config = dict(
    num_hidden_layers=10,
    hidden_size=320,
    n_experts=64,
    experts_per_token=4,
    d_expert=64,
    d_shared_expert=384,
    hidden_act='swiglu',
    moe_layers=[2, 3, 4, 5, 6, 7, 8, 9],
    router_score='sigmoid',
    normalize_top_k=False,
    routed_scale=0.5,
    balance_loss=0.000126,
    balance_bias=True,
    init_std_router=0.0237,
    lr_router=0.0003,
    vocab_size=7829,
    norm='layernorm',
    norm_eps=1e-06,
    tie_word_embeddings=False,
    optimizer='soap_variant',
    learning_rate=0.00202,
    beta1=0.95,
    beta2=0.99,
    batch_tokens=[16384, 32768, 49152],
    max_seq_len=1024,
    train_tokens=286100000,
    max_steps=9288,
    dataset='wikipedia_en',
)
Below are experts of layer 6 (counted from 0) of a mixture-of-experts language model. Rows are named router (the router's row for the expert), gate (a neuron's input weights, with its number), up (a neuron's input weights, with its number) and show model dimensions 80-119. Each number is 128 + 32 x the weight over its row's rms, rounded and kept within 0 to 255. Numbers have three digits each.
Before each expert's rows: a language model's description of what the expert responds to; "gets" lists some tokens that make up at least twice as much of what it gets as of all text. This comes from a sample of Wikipedia text that the model never trained on. Tokens count by the router's weight.

# expert 51
What it handles: Relative pronouns and conjunctions
gets: " by", " that", " of", " with", " to", " which"
router:145103192137154143073129176145107115128134091100085075096124101115149152125071125136085115166096160143156111143100106174
gate0:147087110154124173086146162130124103129160154101132139142101168108202149106218190150174135124124113139085178114165080141
up0:127150158100152118147110102169093144180105129129088111150145108121112138126171118165122150090149155095128117155124154126
gate1:120132143112128120162143142106113104179137085110153134172138154190130199172146104066132091155076073166124094132187109134
up1:085059138127146168128144165158171118178130093153144161153135107132196131166128091085137153152126164123125115126166086125
gate2:168136129153160113146108133117087133132117096138152122049134110085174143157105136130116108126129159123159089110099097122
up2:091104117145092137102144100178139134127142138148128136215103136145106140140135081120131173107096101108112189133133158146
gate3:104156124189082155108150159168102131176160115090096084078160110066166084118192101095182194126148167162124146126128155183
up3:140086153156170061171157144087144145111144112214107194188110107095035139151078134163113065116072099124093122158096067099
gate4:101167177095202132117185100095141064130153148122187116161108094130071108139116138109149087097158068116116114099087185145
up4:118132206091157116079127127050125054117127111068120143151159116133089108152128145119135109136170078126140089130071172135
gate5:127122113183100150105127132179113115118106065178194133130122158091144149131158076125103095077087152137164102103083167134
up5:131106122187135084168129158139163149153121131146148157109097174148152083102118120131130081148065165131199075091081125086
gate6:149093122093117113065123142126146174132145112137193116151117125168112130105119139120139098170116125127174065146084129153
up6:072108164125129158125109124122103070070132153128147089124132102127153144115113109169131087150108160135092150127087083088
gate7:197109117168128151099118131155137112114089125098119118154149161127167139179087074156123146105071187112072151121164183161
up7:135116128142132124121112150090087145072098090091153124194156144141156100177077132175109155153091223145148117116185144130
gate8:131094079125119151078123147158144121114172102158128133184161141196166155140061132133141114123152134111066102135163135129
up8:122146158136143094191119086082102152148115169110148156057091118047101106127210103135131160138086149151195173144104140104
gate9:138100101155137173082145130139137161153100126130107132094126149108127197112135178174150149136119142142133150127121059155
up9:131098131158138196134087178165129119121097096138097105144083125061153165115139158131125097143102137174113117123118086165
gate10:166071156169173105113116136051172129181157125060158114100121145161108083136076150113144119164139102158114074174163093129
up10:105109116139072138146114135179125133051144135149135115140118116132143132153147130151135110112135171122158127079111130152
gate11:103172130102120137177125128126139126133079118172135114133089133115172106166165090151165115114120116104122145142101156119
up11:103121114123128116166166135159192127105152104198181075088165077162089167179101128069126088135071149139117092145129133147
gate12:062115167115171147101143151124154149188165099135138161149187078095104168150072125130127213180046129102101124150145167170
up12:118109125098153077113140135062134149161122106121124113112120115175092137106111106124114181140143105073046162166118163158
gate13:154139154114104121173122123092071123166186094113142138137103150138145112161030162075121127132094101122120143148081076125
up13:108065172041109163087116085148080103072160151153160161098146158142147141083095098081157193136165136110084168178121085116
gate14:136185145094175136098165091126130197103125183109096094102132159073114159171124128152155127099136116111073124131133079178
up14:107181154107118170095123112151136129082086143118093080102140160066142178140144134146123114090152166138094099111139089204
gate15:084161111150076168108144135141134097111153084100073094140086094053125135129099118112093082139054129182141135119111153079
up15:139165108158088170113088126171127089147159129135085091160053079090125161121135097129060115138106151168113160119113122115

# expert 5
What it handles: Hyphens, odd separators
gets: "-", " ", "/", " as", " n", " N"
router:123125131156131183141143089161122155148137153142125092141160134130158164148157121135115115105055143137134150169135102101
gate0:128156130078170118121115151075151160062146092122144156075121107124144129107121079142103106152128080096138159145136139181
up0:176103101124136088138146123071170132109179114114152165102117115160146097164128122190098086147073085078120112140128128165
gate1:080148113176166151075128169128143166107140166157167132164136122120140148116231100115155184102087135159150134111118178091
up1:110101118106152176162143118116089157107136186169115070133122146145199120106158110141128140133096096092126115105137142104
gate2:192124140095162153116153111129118195086117183097079152118159156135155118088155127137069114130118121156126153123162165119
up2:085127080126039140109095083136167117158182138172197189163203140129093115101106138081138117095170130147151136145187105099
gate3:159150132108119123127131141099131101157189195093162083145167189135140161115134119171127162118093125124130129136116176124
up3:140175103160109147181130124186090166132130146168128153143141089089139101133201154163120167187134123097162123126111127180
gate4:096104114174116112143139126161170085129145103174127070158113104090134126085099152128118067126136097145171109158124136096
up4:140164144095103123120097124159142143105106108152139133177148158154136177138148084143126158160099186150158250113083182110
gate5:095147117162088130119143099113130113074100126111115135149188157128105172136077122066106133070150159150152132147194128145
up5:113132128152061188138147151140148176124135161131199136154092087142065118140157170159126128127156140184107132112146109165
gate6:119138123096145079073186155096150181120101119119124121104086144123103138182136115147142187183069092164130126169092108197
up6:116085153152140118146110157137140145159112120141148073109120144116117191166109151160131119174117108120110125157092128134
gate7:040096098156134164133089108117157147145148133190129101136175145150165152111129161117109140158091083134147122137166134110
up7:134106133077135128098145080136178154129162135118196150076165161131109103121089120106112078109092140138113141154102113141
gate8:053155096115091155118144145163140187090106145118160119181212167120170115122177113104137137178126122142113112131110100109
up8:174119097134117128139122088090132090133161116096116149120105157117163146085047178130100096098145133128145121148161170142
gate9:168144098112123145075100100136110107098200124163137145170090151136179203111124233181104121117136122108185138172147127145
up9:133121147144126144075108108142132081062152100129175057208119099159169163181117173176143128111114098121120128072129190113
gate10:130162133132105208134089071116112138114152139168106102143152118151116103098086126100112127133044088182092127132146101181
up10:136115183165182125097147172111119090117137133089111174124132104088131148121166121146152198125158133099135135092156188124
gate11:152145126106103113128123126165164175182143127137099119176112128143109141097110165135090205096037130104112142183123183153
up11:109173103121157151077150165081157070107171128130122210176147118143122127154123154133116058169122147172126073120103177079
gate12:115170104151136166156129090172096124146139147100124194181132116097113126134166135132158130112079059119118075242122127152
up12:127092120158149100112132131120153143131156069155146066105094132108133191128076168119097117117167195120153185067141123165
gate13:140110101121158147085138096100108192203110188149142140113134123151131071140128128093139082109104122146155160114105130122
up13:141166076111114094112123086076084172151171129126125151093173155166087072116153096097115102126128120147127154126130086134
gate14:212140134112092136170120103147174126166176073158115131130157108159093161156087167152069109119093129144104120149131055172
up14:104157157124142088039178163135113138134100123124048162122076132086160107167170114136139118069152130110174076096162152102
gate15:223131104175095107150144135104087097115144124131089123134118214109183140140131125162109136109118121128159181128172105070
up15:163156088129118122164105131138149100155138159106113096106138157143178171086120134099113148139095124158091189080130087054

# expert 30
What it handles: Ordinals and table bars
gets: " |", " first", " one", " second", " two", " all"
router:148129132173106132110151057133047198168178062157145111121150159130092165164116119127083175133065134095175152166181123170
gate0:124107166165115107123084086115105145128181067163116130117180109120127127128133119153066128070129105160171130129211094112
up0:140178106164120146116101075096093170132188116178175139140142155162121123103067137114090117100152098146154178109189148119
gate1:105128112138109094089109061134117176115119164147120124107144092177077114175119149136139090114141160166063127137185116173
up1:190057107121086109066065091114098169053154119096168148087097111145151153087190102147092153128142116122152109148151113181
gate2:157133093133116143126141138111118119145082156027123084124095146097129127111161087112129131142111148151120167112089130164
up2:122087099163110090135100105091149127127152101187122119172109104131170099145127168145150095119149119164172116087172142088
gate3:159134153068136115150120235072148118116124071143152114093155162120156129106085101117108118108123143131137122135146126111
up3:150112123068166111146147159097160118104122106106113110159101165116204136124122172138093108129183177131111087134147171107
gate4:142125144159107090098185132170165119157114082181120138167123109112138184107134148119081121089148141123161115134094140117
up4:123160151120130191125105160126085124154060208066137104115132153123099136148167133089142139170083137153158151128128082109
gate5:092152126133128145113102075135106106118113101100184145129144093141124150131126189152096144125148102187202087104157190095
up5:121107143152080113126132140127141151059112135158218108117111124115136094151116096124133100115121107137164167156104126125
gate6:185109148179077133099102133092148177181151102108100128121073108125087126143167155138193171125117160145079073111198077167
up6:121152179084166190117144142165118094086112168155178144107141119096145149103117103099121126097123121092152155125090171129
gate7:116181178155118113122067168138106089162089060155144153131167167128132106142120068129141113152083156125106193144156084135
up7:114073096142142165105168105137174173110164156117124076092114118098159135155137165103129134092096090203119127101129117199
gate8:143141087165107133217132063157089165151158098132139113087112150104106182155135113127128161113123132145100161151113169172
up8:155155152141117124166141094188141113169148177125130089086185110088107150173067102083156142135095149172107149153109102113
gate9:129129153107136139137053183105104142175112094140082182101070113134109117104160204113080120166177170135101075171204143166
up9:127117079090145127128171088128141132105134188113117091121172145181155098145122114189147132107118101142138168074087145103
gate10:165141161131178137152154137090051142117125143202129131118156201129089139149073054123077160168146110085153219151117121133
up10:117155138104097097113075150188189144176154148091131145152098083095161157127144131086155103096135188189126119111144127094
gate11:184150103160153114073104107146096154142121085132132124177119157128159114136142106137174121157085207119108134136089155143
up11:166133135129116070097129106080100169150119058136136112148064186111114116113149161144158111137096151141137122147144146165
gate12:115116076181125162131124074124091138136129175102108102122078170140096171159089140128152124130162128056145150131218128174
up12:150103111130153139168187146107136162164119170139121119111084130142200130143154125158069091164118102056092084106133177135
gate13:072137139180122118049123171095134148121140140161117090131123164131086113153074126108178168118135113149113172125151152127
up13:137116118133175145177126066148115127139119091107140164160111143126195153130176120143095069119139138139137062111094156093
gate14:128103103164085132104139101132109126148105135159155098161086135107105154159116149093128074085139100111195130184154135069
up14:087122115115140161129130072169147179153147125094179137090164139103101078085065112124138138156097142149113166145103074169
gate15:134112180098135108118079126125129109178153148166184141119186067148140135129067101138130069160161143109133150154102102120
up15:106145071151096118138160122117125128121113141082037078148081157122092142131178195129152134089134146150109092098133157170

# expert 40
What it handles: Story verb starts
gets: " to", " a", " g", " s", " G", " t"
router:155112109154130133097176124173119123103138127120119144127131189103158182163180142128077142064132139087215130160188127136
gate0:151138075210074131112092144159125148114186185145118145163148149106120120148137083173123125091140139141154127097174136137
up0:141116051195083097117115111113151153112169193125098160165154165127131098135099112163128135109147145129137095133151157125
gate1:072128129153122111116153215150148138161134118107121155142041104105140169116141145130081127149097092105175077097183148129
up1:196137122088148169114129035125108079147152158147095068133173161149112130131113091126149135087135158137081151147142111163
gate2:172100162152143138073101042142110129082101094215120152133097156142181161096131052114121196092123144101123168173114126122
up2:181052141150109141174119128127151144067087115150125121148157142133146142152155145154164137078170176140182145074073150106
gate3:146120150121132131143171102080107161192096154100122129143167155100090124173150146118136120143084131126144155121167092135
up3:144091103145119131153079135099141094100179080133070157075097134160146192055069149173097148111136171138112086140084175150
gate4:151197102116181119101064131157112151092078099143163106157142125144078134094139109119114138132149078123156127141114114178
up4:102137096080192068207115141059113140141078114101045100111090171167091054152113140195158093143112069080135118144091191136
gate5:136172174137092144174108177173129101169157146082123087165058152093100142120123125154122098126089122099090152133154069087
up5:102146085140171083103130074143164128172134167114085120076149143166144125128096136179103113137115148118137100113135140135
gate6:103152125114135125110119085147110118100176115210172101121085186178088120121080143158111118198136131071144105131124158116
up6:105116120125123148145170165055109138178060131036118143134106083104125147148172105073144132070115124179124157125151115135
gate7:207076142134108167128124170139126122139101158110110133107133082093114091115145172184118123108117162154074138144142148086
up7:125141105115161156126136140161151155096116108172103151146128077169157127124132154130131132072155160142101121139156138080
gate8:111049105123079154109156133103141093143144143071138098105144180171081088194102118114122172092137112137087149140195117085
up8:160085084147103088087150133087160129133149157033109177139137202158139162099083079151107148063110132091152138141168156096
gate9:176142147102096167095137113136077143101107096136146125126123103161127135153152142170078080135081148131185093155088185165
up9:138145150113134170095191138096140121118153127097109108107130056107148167131164151183072074140086174142147119124105172168
gate10:135151121127129111140146162140119136121102139142139097131087124048148148175180105133131126114071159072168165144190143111
up10:123161159113122140148128149167111129120100164105134172133136132067177182137195113153147131121087171071117127164132108123
gate11:038148119095071150048129137095124152084104087110141150152190155173123177094128147094106185120103169135133111105155191164
up11:156083100176163133115130158112135135167189207145143077122163089146146074108077085128114130075155183136110188150128147132
gate12:136112115181101166086122163142175100096115101149131138184073156126112187154152157128115137126125169117216108112165140100
up12:152105107209125156099115153128147128083150127100121117155105203107127164161146156127159140127130136119192114120157160104
gate13:132094125177115159149111065157067126147133122117158130087161157129143122142080133164111150109123082162124104109116120100
up13:091208165144128125084086166159152107081159121134154202197122135130113155095143155124086130157140088103193099132155149181
gate14:114077118174135165171168182108061136103114076100167143131133096109139110136158102134075206135131158102111157149125139146
up14:150189137086127139093118072151187144165147164134118079097124179160111162129123153118130102111109068122178131127163106122
gate15:115094139129184085140123197112146133150137114202096080070112127171080096120158109128142145205137163119113084125108096171
up15:120104065107146106153172101129117065130099155089110081140090108091160149135127119152128098145152131100097143149066195106